config.toml
num_hidden_layers = 10
hidden_size = 192
n_experts = 48
experts_per_token = 2
d_expert = 384
d_shared_expert = 0
hidden_act = "tanh_gelu"
moe_layers = [1, 2, 3, 4, 5, 6, 7, 8, 9]
router_score = "softmax"
normalize_top_k = false
routed_scale = 4.9
balance_loss = 0.00106
balance_bias = true
init_std_router = 0.0221
lr_router = 0.00155
num_attention_heads = 3
num_key_value_heads = 3
head_dim = 64
vocab_size = 8192
norm = "layernorm"
norm_place = "pre"
norm_eps = 1e-06
positions = "learned"
qk_norm = false
attn_scale = 0.125
tie_word_embeddings = true
parallel_block = false
init = "trunc"
init_std_qkv = 0.0361
init_std_o = 0.00807
init_std_up = 0.0361
init_std_down = 0.00807
init_out_by_depth = true
optimizer = "soap_variant"
learning_rate = 0.00683
beta1 = 0.95
beta2 = 0.95
weight_decay = 0.045
lr_head = 0.00828
max_grad_norm = 1.0
warmup_steps = 200
schedule = "cos"
final_lr_fraction = 0.0
batch_tokens = 262144
max_seq_len = 256
doc_mask = true
train_tokens = 802300000
max_steps = 3061
dataset = "wikipedia_en"
Below are experts of layer 7 (counted from 0) of a mixture-of-experts language model. Rows are named up (a neuron's input weights, with its number) and show model dimensions 0-191. Each number is 500 + 25 x the weight over its row's rms, rounded and kept within 0 to 999. Numbers have three digits each.
Before each expert's rows: "comes after" lists some tokens at least twice as common just before its tokens as in all text. This comes from a sample of Wikipedia text that the model never trained on. Tokens count by the router's weight.

# expert 10
comes after: " the", " a", "-", " and", " \"", " to"
up3:515499499512514518495499489504478504512488521516534488505490492483485526484514486517474536477535485495470528486508513512510476476527490504479464496491485503509533512514501531536520478525476479525487493537487521496482513542507525491509513481503484497513505460441468519538513499486496469467475561496466485529454526509504580506533513560506528534509470549504506522509487484498526520508503451476468481481510452538501539489459463500516518491448460503533502451546517511449509557526517465479531544502523509500450459499567509514488503519520513515496487487537515462509523494496488510474
up4:477550537543521489498528536499472513499444457482520480533482540556550474489489529532426473518465524519479533482495538496549527488518499513510512516485483501507494484495485487507488500478542523525514455507553478478504512504509491484485516499490533493528513519488531497514488498504522489495551522519499517527505531456435504503535489503487513500533501515490490561476487475480502490470504489483532508498576480526486510505502489493460509497489491512471491524505494508536524499440483488504508497491497511477519527513532463563491520501508457511490528463543472502506475503531467521526
up5:519464485485481544533507506533476521500468481476499496498521485480504505454482550534512482502484493535459539514537539514505505508498519538455473496521464493511506500516460522503470504493528522547472486519491483495500481529499439484525471505514475531503463483496535519525490563483518490488494532507538487482482493466502467509470523486474516514522496504478507500488478534521536485480532502484490516505521497460528482537467469545484452500507500488478500507528548463512558472498538488489456495476476532512516527501504463562448473515489508514451508484548482535493486492548532496510
up6:476524481479550482479468538530511478467471499504505551484469482488468512475464514510506508496517526476481568499491497502513534466538485509534478493490516482503450506472506464560493490480490514506519494487493497515513465451521510474500557490499534466500493512476476538534514516505511485543525479526490494509488536501449525539514515485448490456547488529477561495478491488545517506482471486486453528491486512501482548496464500504529483461484485509505495512496506466457504493490476500508520510525549536493505515499494492512531462486497501465531478522482470533534530460490552491498
up7:529483506532498486493487516487494477514479499513465468469539542529558514450503449500530498473506547500485487483512545477523505491596530513497507494489493543535481497495516495500527504526535530477482495511531465501532489500502510455562512452509512461504494463477520520520498516451479494502500492532518483491485483472507491542517543524467461496509458499480447525495507474503522478539476504501499499505475483504473510538523530489492482500476510456520492493473489485469542442503505449506472530465507492551495496509507515524502495468465506533512495546478479514487511488483481487526
up8:514486437502477518521465489531508453519494519509547486464470508485520476473507462528505496520494507473521442463497476488527493521503454484499480474501468510499501513495490525516484441481517475498482489488482475493545471495493508527471508473451530451504524534478503511502516448533514479518501460523466470487533520513489475474500505470505467459537497475522519480473507465498512514505523506456511468499447532500476486513475466520543458498513503512503525508537546556513518542538473492508477502513522466510491508505460501499459497473479506536522482466497489508499560483471508452490
up9:489502522439521448474523466503523484481531439483533508532477536521499457506481501471528479466519462515507477530518520499510510500455535531492542500484494505503513591490498500468446463529454511526481504500491517534484524512499498524496484518468483533497462481493469476489499515512552538464497478528476508535532512493499439498501489484545493509475467507554524495537513523475523498497475498509476528494526508488516518486470474518497494528488465550513483519523502494495505484527490474504472506497469458491499487494516465447487509486468510555502495487507516506513482506484463481464
up10:477484484464446479520510475536535485481525462440487493509497476471507496502482501481476508480490515481529526465481531504520498468536490485498485467489469435507484484507496466497519524497502502458469465498505487470495462525483453501497464522497479522520517464482473496509529494486522502506465463497511474507480558501502500504476473509464491513534535495475486425525514482488470473491439481467525509493512465533476463542546494468482508517484472506513537475491496475506500532512498521479500541461529497523537482506509480481526457509497506489541498529533481482483473500554485561522
up11:523496497493502534498481537505468549510529493543507505469494508493506498486483501512495519505503493512522483497499484513531461515497488493536492472486550438461518522516499494477480481481484514495518496490509500509464533488484473505560444477495496505546495499475489503515488504508483501494477500487519525450429518489524503489491511502465491566465488493472432512464464512526530521544486531492486479514508515463473495527518470519549531487512487498561507516517509549507471548491548521469464556449514529515463485517486516499506523480503520526528491516456449480481478484475501483487
up12:483510469515461522492463507495512511471463573493551532464503497504513472490510546553526502508535540479496542507502493498496479498535516523555510542481472480508525545460433482498490495461494485526519465523482480480513508450492477476447536473532484470496506497490483519533476484482488488484492463494537482445534482515495515527465526528459481487500532489495525512511483501501483472472494534465481506504465504499486468471496472494569515525497507490493472473498497469498473470484468492554530510523505500491518503522556497494497486523508509465497480506526521510507477499477474466508
up13:485477480511491482473493477481516452465527496528515526494470557479491512466493482457520490500481502489458506515438494507530558526502495504548552517492496507449496498495536505457495539471520523493497473515507521522466437499478504551526458537575505513492527523533492470504489513513510537509516542492512479485475511500459506493513514532484490500497490489476523471484466443486462522498470504485498524526498509490469500529508489461523490457502499462500478533536437491468495526478543490485484492532491498503500525486493505488488484502460526489498477465504464529485500479473474540480
up14:524477518490521520495497517479507516498469510547482511484522523517492494478473486503540503492467474527517493457516526458530487463488518509536449464438476496465480496501442481511476517486505521543523475511552500520518510474479520504486522468508488473485487490510464503509493547496495534487487533520445512479505471477549521473519496465520503488494488557541562483503473478504508553449482506488490433546510493493485538514525491483495467521516497510512484483504484490487474488478518523524478485521554487515511528524488543533468532485501489499457520473527488451516482506495490480534
up15:489494533515475516569523537487533513508515474475481523500516468460517510465463493447518527511476493505468484525496489455505477493468511506489503468480531541552497524456490510514520496469487472464480523470451527493525495471478492502481494556486550498475543504494481472516522506542536490484502516493496535492487531509537517507463503456524487545473486485525486500483540520539481495489503510515523502494521498530512486518527520500494526478514481515534498545510533513559483528540529519515532483524474508481488505505513492529517504526483521500500536508490567427514523504477493454506
up16:501493479478469493466519494513526452491542484490486490488488471458475499457514488457498501475497550530511429523513514475531459507563491481519500507516453480469489483490478491502506520478514447460528501514474474477525488517488491540476485449518535510472501475503509499516446486477491505515523500478493522487492517478456509540487517504478459521517472491508504527498446482476492493519490483540464508541479509508451510530511495525499483473522513510507477469467577500539517493503493456512501502481494498491504450452491480516507494529506537562509530489469510542511506533521504499478
up17:548486526493523512507506481523475504548524500494482517503548485531517527537484480512499486526465481536560514476504444501491485529478492479488523503503473453540490504495506486521499501463471467527492487515442480430520491478455486520497488506483545525478528522525503485539473500476534477476446556486490458515515504510466512515493463488493515495555523513497511493477499495513463483499470479517517497505501521489516511472564480495505547524483529486504484524537478485487500523490528472518503465496495457474510511507530502489470468494530556461477501516470494496504513489506574525509
up18:532460490512474545502491493494537538460514500447544509518508507515457464487486522508496450472477504477522511555518513480535526533490520531471471512482499507482493448504453476508476523456503499459489500536505454503471508497464523508513485485486494453490501505563471521527478513491506475497480481527515517488484518480524504503484471464477498528533507503463452509519501507509466495509488483531515486473517483473500542443448505506490533486504497501496485510523511495516508441445495513518526513519522517463516483510500477521507519475494468495470537504511456486529424479500449506517
up19:519464496489465525554509467432503500499480493485455498520541479521512492491487478459502481545492452500498485521541501496483517481448498492515487482495509544503532455523523520487486537479532482508498501521518487507470524484488498497462486484513474507473501543511470573494456478456506532521512497514540508524462491482499455479492474476471458524531519498533489501495505476481549481509470482522471495491488481496533460500491532455506497529507500504461480494515506484502503501505561544484555467503530504494467514462468482506506504491487485509501460504495461543540514502478481466445
up20:520459516466472470515512474491463516483516549479471476462512560463491478511509507506473494484511510509483475492560504471508544505466486501491477529523490506522530489513554545492504470528499429517438547494507504501471466511496527481520502511488508450481496521529481485514488522517514494487491479451538498469486490513522502519453508555514505522510471544551527520488527495490527552484487476506504470518496487509481540518481540509493478485523516520523482474475466539508471514499495485522495465506505530468520480513460465468452515487514527472492507474486486510521492450492526512526
up21:516509455514506496489511519495466469472488458472485490502538521511464527494547466522480462533484483492469459514435534532508515488494514550436478470517461509514524499524473455506495481476472498466478480466501492480480515537486472523481535474508523512498527506517529509514511497452484531497512472501461501481523497475516481498516488479475450521516495497435467493477481528502495494500487501495485480494479480522495463515499460474476463514498469554515481496485455543492522444507490494447510477520468499549533534490549490504500517487514514503497499531519489456496517528503542539512
up22:479501540541533506511503526492506478498497478430496448512479501502488481456489568488503538446507483507488498469556468516472476526475452499446502500510521501496483468488508484475478540487503458453493492443478490482503513521481481492477459516467511489476467524506523484503494471467505455484504508509502498476460477494515491544519504459481511505502530448470511492490503513529497523531537521448473522496515482448473449495475520497515475516523500544502477471476509467506510513522492511515499510475493490514531522491541483518498475509513474494491521486522443513488535473476495465454
up23:486452465548512497492466546482506492474499526483529509485549475522494505521526476510512505488478523528478485482459485449562502514526544558537515484501500486483475473491517458482518536473503535517514488502502496492476509464498525508440488461519540453492565500484509490489509496475509518527520488498530521469480518509506458570558491527518441504529500471489492521512485461497463503497505505495502465492509477473464496509544515538470517486488495484487515491467511532480494489473489509494489498510505534506480468487476502465454467498496499508498528456521475453481487459512514498480
up24:537505508484524483540481509487557480463465481490508490485517467485530515451472487526493518529526444473554497499508497567520514517501503488495486491439475491462483520497527537513497533496516514509506480542514523527499499462509553494484503523496547555528478557510519486523526464499486499489490510511555518529535505499495502471493498494507478494515517484513515511519464512529483486476500502454489512508494494514537509496523518516486491521462573461454526526505489463502483478510473535539497537520524529496518534529492498495446475463488501564482503493503498510466492536515499481486

# expert 15
comes after: "\n", " 4", " 5", " 8", " Win", " 9"
up2:471499508532475514481506501525511564508472532502485512514523457476512457493476508504479506516471478507464469500542529530467478476500530490453515517487493444535449475478507524474513502488448508522512513434523523490459511506523471510480495470450453459531502494544503474500504501492478509511533505510462513464484531488516516504489473528495498490466478540450474520477487520460508481525494521523508523494520508508507512491534519539511520486503512496507496502494511505472531513515464526512447498521521501456523515512541479469534510511521490524536544492511461511445497476437491477465
up3:531493487494531490471486525539511542499454467468489501477512493465490473563504478508459548514502482455449528499478475469496513478522494477466493512496500496509465537431477465512475507511502518464448521472473521455525475485497470504497511495471514514516493494545512477525545497473531505541484477515521492499468452521502469490501478525544478508516499496519490498494515506526513500507518493465519465496506477484556538538511498518542494435481495503493528473525483491529487472509466512514472512487468507553499444541489488521513487496510467488534516488520481513529452515518510472500
up4:539531545507505550515492491517514538566506524527519508477467535486531517487512562483482462467490519496510478547517521521542492493505524483501490533497490446489538511487510476492491469489545528492518477499494482484483467492473515482461485512473499481550474494465433490518504475522505497541506471462451465514486484464502469476500545494522497519447496517510456473490513512493499509448495502502498531472493494472495491499479474518509505508447477507524464505496473513507507499544518517504520540509497467488502513467523487522455527492539539491530497500490519430479514479524490534493
up5:493511493487466518494496507508492482476539510456521524531470500470480410503508521493541453488501464478481491477502497505517428502527510520471519460525474544493490475476477487508510457519501487483450499484560503509478473499504512525498463508515465490493476535470531510508489545471518468473461507489517474540485537502529526549469465511476507560475494509522503475503486491471498469503528507503547442494482549472485515516497446501494519487509524546499446490491494492532517529495509498497514477503497477528489462473488490478496490463458492472493517526513494478533507520499493508523
up6:507501505471486469523537462523544457498527480497462534544547476495462482528468505526501479514469508530506466475494471534542479498481471497500438522525471488514461483457504551497457494513503525499488493503530491517487500492517513483483512505485466500513496489525505501530502525534492509505523498534518503485488434474519537475470478476485479502489511463528454509528498522525519492530470530522509521512465494524482538486499569481547501482510551451526461522533490484531530511504516457442507511459502478503517484479479534478490507473500509475496508490473465495501512517460522538502
up7:517490542473512486513521461514524503545472464510474500489483473486474533508516478513487512493490523471479452520512534519530476467463511528510483544529483518484512492534536506517458472522520485500488484541473461516541514481515530453467456475492531463499495509558452530441522462474518523490500486522493504500506520530471509522530517453465499508474444477538481519512506488510487494510505489486487487477505488550519521490491479497533496516503491518469511519506495498496506464515519515434519498522477473500517485482523506513490504442522488542528544501464492485565507484459525477471
up8:503478511478525499540472487488521506499533490539440493514523503535448501500486536506486516532514516516468473495512502455514511495524515460528505517474478483493467513485535466493481519484522510477482445500524513426477474498486502493529493545506487487511485471548537477463517469523513468474525532448501477488499501471512483508511488466550510483529481491525474495506464544486518529491474480492529488487514438503480508478515498470571467481536526505453482552521484479511539453488475510498503467467479501497496502478488481454491487512514517519471504517500506491487550488532487455493
up9:491501458513464494515504492501551484534525485521475527492476502495480466462462523492487438538506520525485529505497479473458451488480521509514544514494465539477519481496514485506541501503548487491546455491467450527511499532533491485472525471535516493505527516495493497503493492468476520527502464499496477525493510516499510455491509491434529543481503486477510416459445521488476474516472496514500523510492510478534528506501455478500512488514540513517505539474478483471500480469465545542491519479520534507499487517515497494500512533534501466480531490525510494461503523489531534503
up10:498480531520490509476475494428525517524481508497496576454528494479517523484489478463531489452492478518510464497512484492458466493529492494511476456515500514495532478475558520438452509513472506502486547525489448526475527459528538488501503515508566508480528489519495512496471498529519516533490504487508512516503502500484522497498512499537499506429504504492489509462529490514517487483507492491497451519535484514523505506489487516515512471493511484494462520477491469496542519531478470506492488547527493526555530458485528469515524471480503460489474491513502510507493465495563493524
up11:587505538494482515548496508525555480516499486548516469517487440505525467505525493496476520494473495553500496539481467532502522514520498520474505515476517487440495539496497507502483520491469470470524490473493506502494497492511486503478475499470485511467528480473466482524476519498459490522498486463487489460571468490459533494508494495523495496502481482508533516514546483469473510483496520515491518457513501528446473488481492520487502515502507522531497509503511487477491487504480493494477494501523473536488442525498528500445465474493481536500435452477500523456510541517500525539
up12:533483538491463542478497519483524496494514482481458491510530458508429473504468511495484512510520496498503473529501495501519464524518485487482470502505518487492488490487487476472468532497503546512532482501503530487505492511515517449459479537480524497503504495548521433525533526480541495480487520443515496479500484480467504520493479492501516547563489470453474497485515505529478507478527508476496497519464465481527485460544526509554483510495516527503538521472509504484483489465430518492550557469519514452496475456512490485515460478512512480485507462504497500506529516506502526500
up13:482501475493488531487468520456493516470458507494490502482450498508471485507449500456483467537464476508516480505518516504479475490515521500509492517485494513449528460531492489516489448504507530458458472485487524516511519500506464476510456491481503501501561495516444560509528495530515512509517471512501524510493530544525479514463473488515496523430511483523517498509490506503518490464546518523452494491490490542471473555537480476487549497510527520532483468458469496515515506485476494514516510511476495483466515497483424535488465475497487502525510512531479474490483494505498474548
up14:489501509453439510522496479506511510508500482482494501483521498481493464516474515480485514515520475439492503486546515484537503497507540495504476503467489475487501485548516539483504505472455528540491512520502482492519502527520454510498472555493506476520554524510487451484490551485524500484497520501518488526505512519478484530488494542473505490536515434511545497489474555523508513497485479480497507478502497464472514554491498522521517516488515530501507502490461486535478526486491511483516508506538537502440552452457484547495529528515496477481518442512485465523512487475547541536
up15:542496511487496515486493518467524457454472492495451465524463493494519499533517488491507498532517449489529490489493548503508488507498483558443495514526504505488478466539471517477502462534520516555478481480512510505503531498474505520546529489478499472513477513540546498469534483501521480459502511525481484505526499468513521471490514525525556537535485444528486515496500533493501483481477492455483526474471465483492486471532524497506533497546436475512545493522465484474516486497502514490484493543525524462509449510477504492515505495464515499516505497486501509534538503447511522470
up16:560520495509525499506487522469546498517534451463535533489496510502503519497505539536501467500478481489467462531468486489493519480491497520497482563501511471498460497502480538516517468498473527485468496479509494496492510535485509508530530504503527537511493527509462485495508523524519481510481463485513515503497465498451483534510521544488560492514500466549473519560460468457523527506517452492470515499529544479477498478477499489481478470528531498500477486523471480505485474511532474508492481515503520501456488519497473528479544499468498469466534508512552468546545536501475501465
up17:522501506471541491474507512502534471471460502472474488488486483542474505472479487491447516503440511504444463510458494549496497477530529489538484459511514502479549511493533510493482476494499414475468439447525521462486503507475507512513504475523489507516493499533527456504479481491479532476469478482489457525516465473511460504509535493479538476514512505477457454507484515458515550523496517511486507514512489481487511491516569520516536494494476476479484523484463521493476505506485503495489518509558520509520488493499503522474524485504504500507492523546534489512482507514456521499
up18:502474529464518559487535503513545476540494452518488536509502494494478470512539514490494517490489506527479512456500483494507506486498502477474513514522509463542521484523440520510538501495480460494517482479482472519527495497486509512504462420519482477471463532493518496535520499516489495527533545492516530468509535436491543479510496463507513533515488489554488509475531497554516510533518506534513482482513520457511528521496534455525530496512492508488468508505518510496505494487569510535504493513483496516511468532514483551517477536532530476470518510508456483497505515484466540482
up19:501479537503493467474497536465452537503532534518494482521531485510467522543473530484497502481507518499503494474537519498471534502533488443517489441531529523504469526474511458511488521437531483455471503499497505490477467518504526502475462496517486510515490494492520505499498515504540527512488468468518520512520483482486511510527478527529514505480512481489523544486461493514464513473488504474515500476534526516494479456432470482454498495509544468470487485500498529514469449475507503481488554485502472530481529459497500492481477500494494501467475501556511533512536524524479462561
up20:530515526486501484489419498489488486492506496507487481503538515516508480506506503482458505518503516496496523552497480501502489480482513483492508491454504485450512555485526500509522480500494496494501419480555503482513473524483481491529513528526554494480530496481529499546501516438533507503539471504475499508483495485534511478518459458485466505507493498504485509511489491495510544490530535470464506474516489495456545478513525469523495518500501507523492532579463515488514540470522476461483497483504509484480474476479468479454517498506467475537503518483508446465526500528445490538
up21:498501488487485499514421494509521494522526484530501497501487535524469506506466458504510477505487504493465458464439458546504486516511486516519461486531511527525482487468520464483506519525492481483480505546496477499565514471492529523497533525520517504499489534472502457503531491490470538471500513541471501483510483469469548478512495495534552527515487509485481523457489528460502483484472457470510502491478505497479519466516513517515494492483511508516441548535499488509523503474520486527523474504567510521544528478485511531537523565492493459521476479529500502502474479504504529491
up22:515468512529491549499466507520520458527534480521508476501513483487478477481448435513505530485497524493535487458533495507463479481485480487540467481498561485531528524493513514517473491499485519467520504458498497503509470480538520475497488513474530484525477489497473497481495484492500470534476503549513473514507496473488486447538507532535501460529543504500531499503515503506586490515541491502481505528523489479497511523501507486472515468512494482499454534490474499523513467504513462546495506468513480479531550508518544473456486503506547508460486463552521496513499499532471479518
up23:489460474465541517495472513514514508516519495490526519552526499522499516461554489498456508479496481501481528487494458508495486473502460504502489496474508454477500512482480539513453511451535528494455497429546482494526505499510507514499492505458505531470454508471530474511509500458499534519513463496469476457465497499492469507488517513497491459490538488485521485483459513496466464535490494471494534543478529475471512478493525465485491494541462514524484504537506493453487509482514486487458461513470527487560477480495512489532476496487504553499535515496502516455501493474498456468

# expert 20
comes after: "  ", ")", "0", " 0", "%", "3"
up1:447521466476510513460505504518468487459466513473460452497465513512413505471487501550477523502479481530509516492439484515494455472544521514548468507488526506480503475522521515504498514533530519490517507468523486470474475480454486546493526516494518509462507487537503500486516527494468447499522479532534501496476526460480481508503478477459531461501487470503506499463452529505495432472518535488490508499548504460512486509506465501497486509520515489495518497515484487517453480502492494515502505498510505487478467511493500483467521504505468542507469540527512506505545493497515549505
up2:503509512476482497461451461467466508550497493475515518510570456480532507519494508528481486541511500463491525496528449519494492463463505525528516465508508509521556496479523515499486518505442481491479503473521498552535518500520495490504487493474519491495484541547509499506541518529510495480519464520493450511519523518501474486515524506471491491515548496518527486505521516473487482512483519444528466513466494521507497498471555493530525475527476510490480509490534462461480548512529497504537518501517472437514485474510481496480463493541484471491524502528513498485524467473512498558
up3:545471495475476525491495505487503477477470544491510499468518474497506508526521507524494500488473489512494518499467513534485517544529453490504476502549475456507481560495471488514521475477558522475513489461492494454499501556505558501510464468465520500518472532484529509511534528523519446493467467523527455528508483508492486487459512467465520503495466490525464526494507516493478468508519504521484505518506482511507516486465485492517499556460524486480451556486497453528476506465469522488535470490495496451460535498508469510513489460532498491492491498515530521511482492511547497467
up4:514524468521487533494439509472471485505469502508506520470509476468552499487467471490476488499456518513510493519452509520543508529484500474498492467497494496496489517501478467518516549499427528534485486482523509512521510498516491441499520484451472496520517518453477488497518502505485499469559565492513462517524495454506512480528514471478497464463485526507480484520537510496538483518528476485490470514492524481525493510498513486554507509483528442526477506526521510468508488529502517506484495477493500524554494433520511517497496520498482498468469457543546517498526527484539486501
up5:530442516536509516500505533436498497493527499482479476523509449527480540505491498497556499516501536511467452488521508475511546555472506523516516527454526533472519480536512478459486502457495503452444460512513477453464527502485547469511485524496486503519530485475495523568499516504500485461515551475519505539509502535482495522515451493489507512535500493535501493494514483544490475495489456469472505488502470539502468522503502484480492518522503517499514501525526499493523471485490540484506528466491510460476525502484518462490484524498506544483492510525514495518475477475505476468
up6:502517514500483527495452504498512494499477466527536532499471510495509461485507503488555530557496534532490509516504556470532487460505516463474534493496478482540494537459487483505527497497501506513452473467537512452474480503500500496483488508553496536531495539528507487504509475501469452508496485480494510516477516484494475524539451494504485470563534496464442486541477454521527512474469496530480506532540509516511527503495479455504479489487455534532503478477505506450506526492515534500508500533504473462504502534497464475488488478494518511524505504563519504517468500484500487462
up7:500485484485495510492490490490510543455514455509509551489481506520532486517468474530536481465472497523467507512487486513473500501493518519525468477475495507510491515511561467460453492521529508496517540487517483548500477492488466505439554517506476515514511444489526537493502465498507475545511514522461491519486504475475474487480427528485511529465481536492475482497486512516505493499509420513526533516467502494554498507514491499525465499485515519502503544491541478509510475472510479523525521504515516485473483495520564511497513501548484533476515463484513489496490548499445517513
up8:547544503499538536521505520496512499500454548468526526514519579477515510453515494549522471526477526531465514519501482513456479477480477463461541498530491459499473520517489477447501504504458461450514488523473501502508466522509539485471497506523455502511492476488533540544488457490460496492465516550527509528476485508461533520539487501498506519466492503470488497497548517518457516475473488494460520498523515464517502500497502496531509516496485524486505470500500511474537475465529549517498480487499518521510490493528525503489490461499512516492490518491445512512514503509511539501
up9:492488471482512499540501495490492483509498455475562480478501484504491500489507470492493495501474496489469529556500483534489456517533471521523509507491483515464498508499519495494511489513535477468468478471483454522494491478529513508511511530467472491492532469487492486530511497483494545496515495496480527464550502504495549524502505471513503500538513500502489523475575511527492551542449494520499526501512499477521476459513469536505476495499504500485469551519463477496515486504463521513476529464481515553494532489524456439491544457505506498472605500509467502523490507499503512500
up10:507501513477470515506472530507513469478481478531504483468549511522482504486495499438487497500485541487495493489500505469450490506519501469517565472462515517553522484496446481502466496512553482503526504470500485490488532517524487488498531472476479518474523486483452504467514473528465485478486488478479510456518508471523503473503481510476474497503494496549528484483548522499517560496513510508505485526471502519485486482501533477517491478480474503457474561532526469466546503515506506475498495483557484496514500469488577502561490538525520525494496493459491489462483509454493492482
up11:526479517496492483459483501545497517513489521502473529481514495490546450504478500480549497532478493500547480484473520487507505505501499517481516502511497507545483546521458517530499464471467456487467512508539456494522481543480529494533521522561472502513524522503477494483533478486475498469476479481504525473475514482511534500520495524488490534503491508514474513517499515516473455495509469472473495556492495501525507490489536487501525456450533454470490529509459529517541498483507481473468518490455476506567523535557485464473516469531483479511482512505508521462542532497513532479
up12:521528528506458449533477502466510567487511449500513500524531522523523515480513511507529487540515482432523472480463477471489444518487490486533439476501495511461502521503484521525527480535469514485549532517499451517476475560524525526479513516471496544512500505523515479512493503517455478536467484498513513484501474496495480513534482487536511490535450495498493488517518510499485479540473520508508493521463490502541433486512471486466488523491506510526486486501482498525527532483543547481454480499528503498501486497497526490507509493490482533476519544488493487511503539541480482495
up13:505474516449482485535469506552501495513496513543492493497486550490512522499506523493456507495519492494477512557507516552478533478500463497478461525511486504530533511525498545486514456509538509487517488523519485468481490490578498487517499476519507484523504472514488468478502460520516489507552520511515496492507459517498478501491449487464537529550511460516489511483517521496518500483515505494500475506521499509464530550482520458501514487464537505479536545540506532502503501514499511489533548487500500517510471509541504485471589516480475493488456523472525482468485553485487488488
up14:516547549516454486490462512482463458490526498517477498486527495505471525490504514502531480519547510511474480525532515497471506481513471510517493500532486472485512460529477492483523497514465469467508495493522536488512488476516505496515525511493493531486479486512516493492544479514472514521479531505488511479466442515526487509505486480506564503553463498494458497550533517443481505516498469534471531495539503478454495536503493488456523531516551476552450470485517495500530482524490522473472539491484510503490475538506518517482517461517496523487539429472503531497469531515494512530
up15:496545503494481498488479534504568482467497559449479540503558494490506480504468513466548519484508509475467562497503478512527475489501515518516502495505485510475503478491499509503537453482499510485510527511492469469486514500456483477486513480527471491489485516529513554491502469517479513477520479529527444475487473495507514486504536485478571467476512529511475528444462523490463534499482481466503499472500469487507503540506501538566514469466528441487481499521553510510479527549486530503494483495496513496508469509536502472497532526487525514494511503523515495536507491490495488480
up16:506477500464488479496543470497489486505463509476479484504488516514506524513487517532496468467481506483483476538500515496475470506501458488533473496531466504517518543490493490477508491480421532474498502533549504504541515532489495508469512543515487496512497472510539514526484501534483498525548562496446482472500468505526486521480525500512517523483469465518534530466519496500500464492502455494474539507481501466503515466497479498496546525508488481507482513521526462490442490514522469506535573506522516484511457440459502547468465496498488477515511486500534480482509489478559517494
up17:529497491454529476470516466473500504455490497484509523486537489485497508504512501474510510496498461491470452460516498508506482520500541491496485523472461501445516522483493486527464465521467478517512488508528471485544489482503460507470508477459541490465529487522484517467485528516512536428491501532504503532509517533499495493528446513493485495536490557517509521512489477486513521494472511455516506503518512517511414460486514470468512511530511534529533439543498492480560500534493502499504523506459523467493517493529488491490511520529511454458510496526528505514507523496496493458
up18:529465517503455479475485495501514497506482541527498530486497523497481475483489508454532518543488498501493495498512521504490491514464491509515498523506492503566510489536476455467489516493463517505515516500487527520478496498517501490493465485458468448516512509458453489478538503512555484493484509478529489481501524499483512456518481497520531502478506487514441503527501517463528496503522507428488506468501500520487511428471520501498501521478528526465497469475523483468526478496475480505504500448466521485510482477539476433555436492515487435489509512488496507480462474454482485482
up19:519500463531483567530492486499512503508490473525507539491487476498515537482486548484504471497424539551491528513514526475537500499503486494507525454494510537475509493494477482503493494505513522471518469484532516480497523522497523499527546493503511487490467482542493488580505522504539485486468488475473507494511535499477510491476497495460492517498505529498480499434555485505507560531484473512503505508463529536513538528504522489511500547505479503497494492544492508492508498515501531508490448486537536572495487501475521506519443465531487504519537525490538491496498517523485471462
up20:450497482503465491510483468506520487502514487465461522465495483520483461479453483492555469504490493505489536483533458534512539494547497533529497486530536518515474493441521526531481533481527514451527486535515461465548535542537534489492476494514513491525493495537486481514525526540543503494482450503513538507489482557464500484473477496519516491526527502490525519488481531488499510444507485473509541487478475474510500517504492499501521503544501518443528496499471511526523518494540479504501492501530485521516498496522512533510485519518485456501480530496553480514493477528462459502
up21:517463488520480508546441499546524480509492502523513483486511521516507529502483490523471526542522495473528540527493505512501536546511516550527512521495512517484453501521491531517491523471573473505493476517533471516522474493514548561533514508516497478512473515482476540503511494523517539474446478511477498491506487497493513494493475488514513500497533475499490483479468497473467487479501439549490485505494520503519525509548515545503484479465503487556543530507499517453479479481468511484501528539510462450477480548513514493481487529513504487508473529534505456493489543496500509464
up22:507508493502460535539502521536511503507467505549476489498556512500505527492483517493496505530502495502476527520539534462499477568472471497504489509461498504527491479532514510499486543502508465485470525494464483539562517501556486548486476460485513531494485539504531499522506451488496530468505479471527494509470509494543488512509500497459485511507490490491509520482543450519497511590511485502525499504490500480527495461505559514514504499475505503494472518499482458521488509500478498493504572504521484500522461504464459485530493524554485493457500516479511523513532519467522491484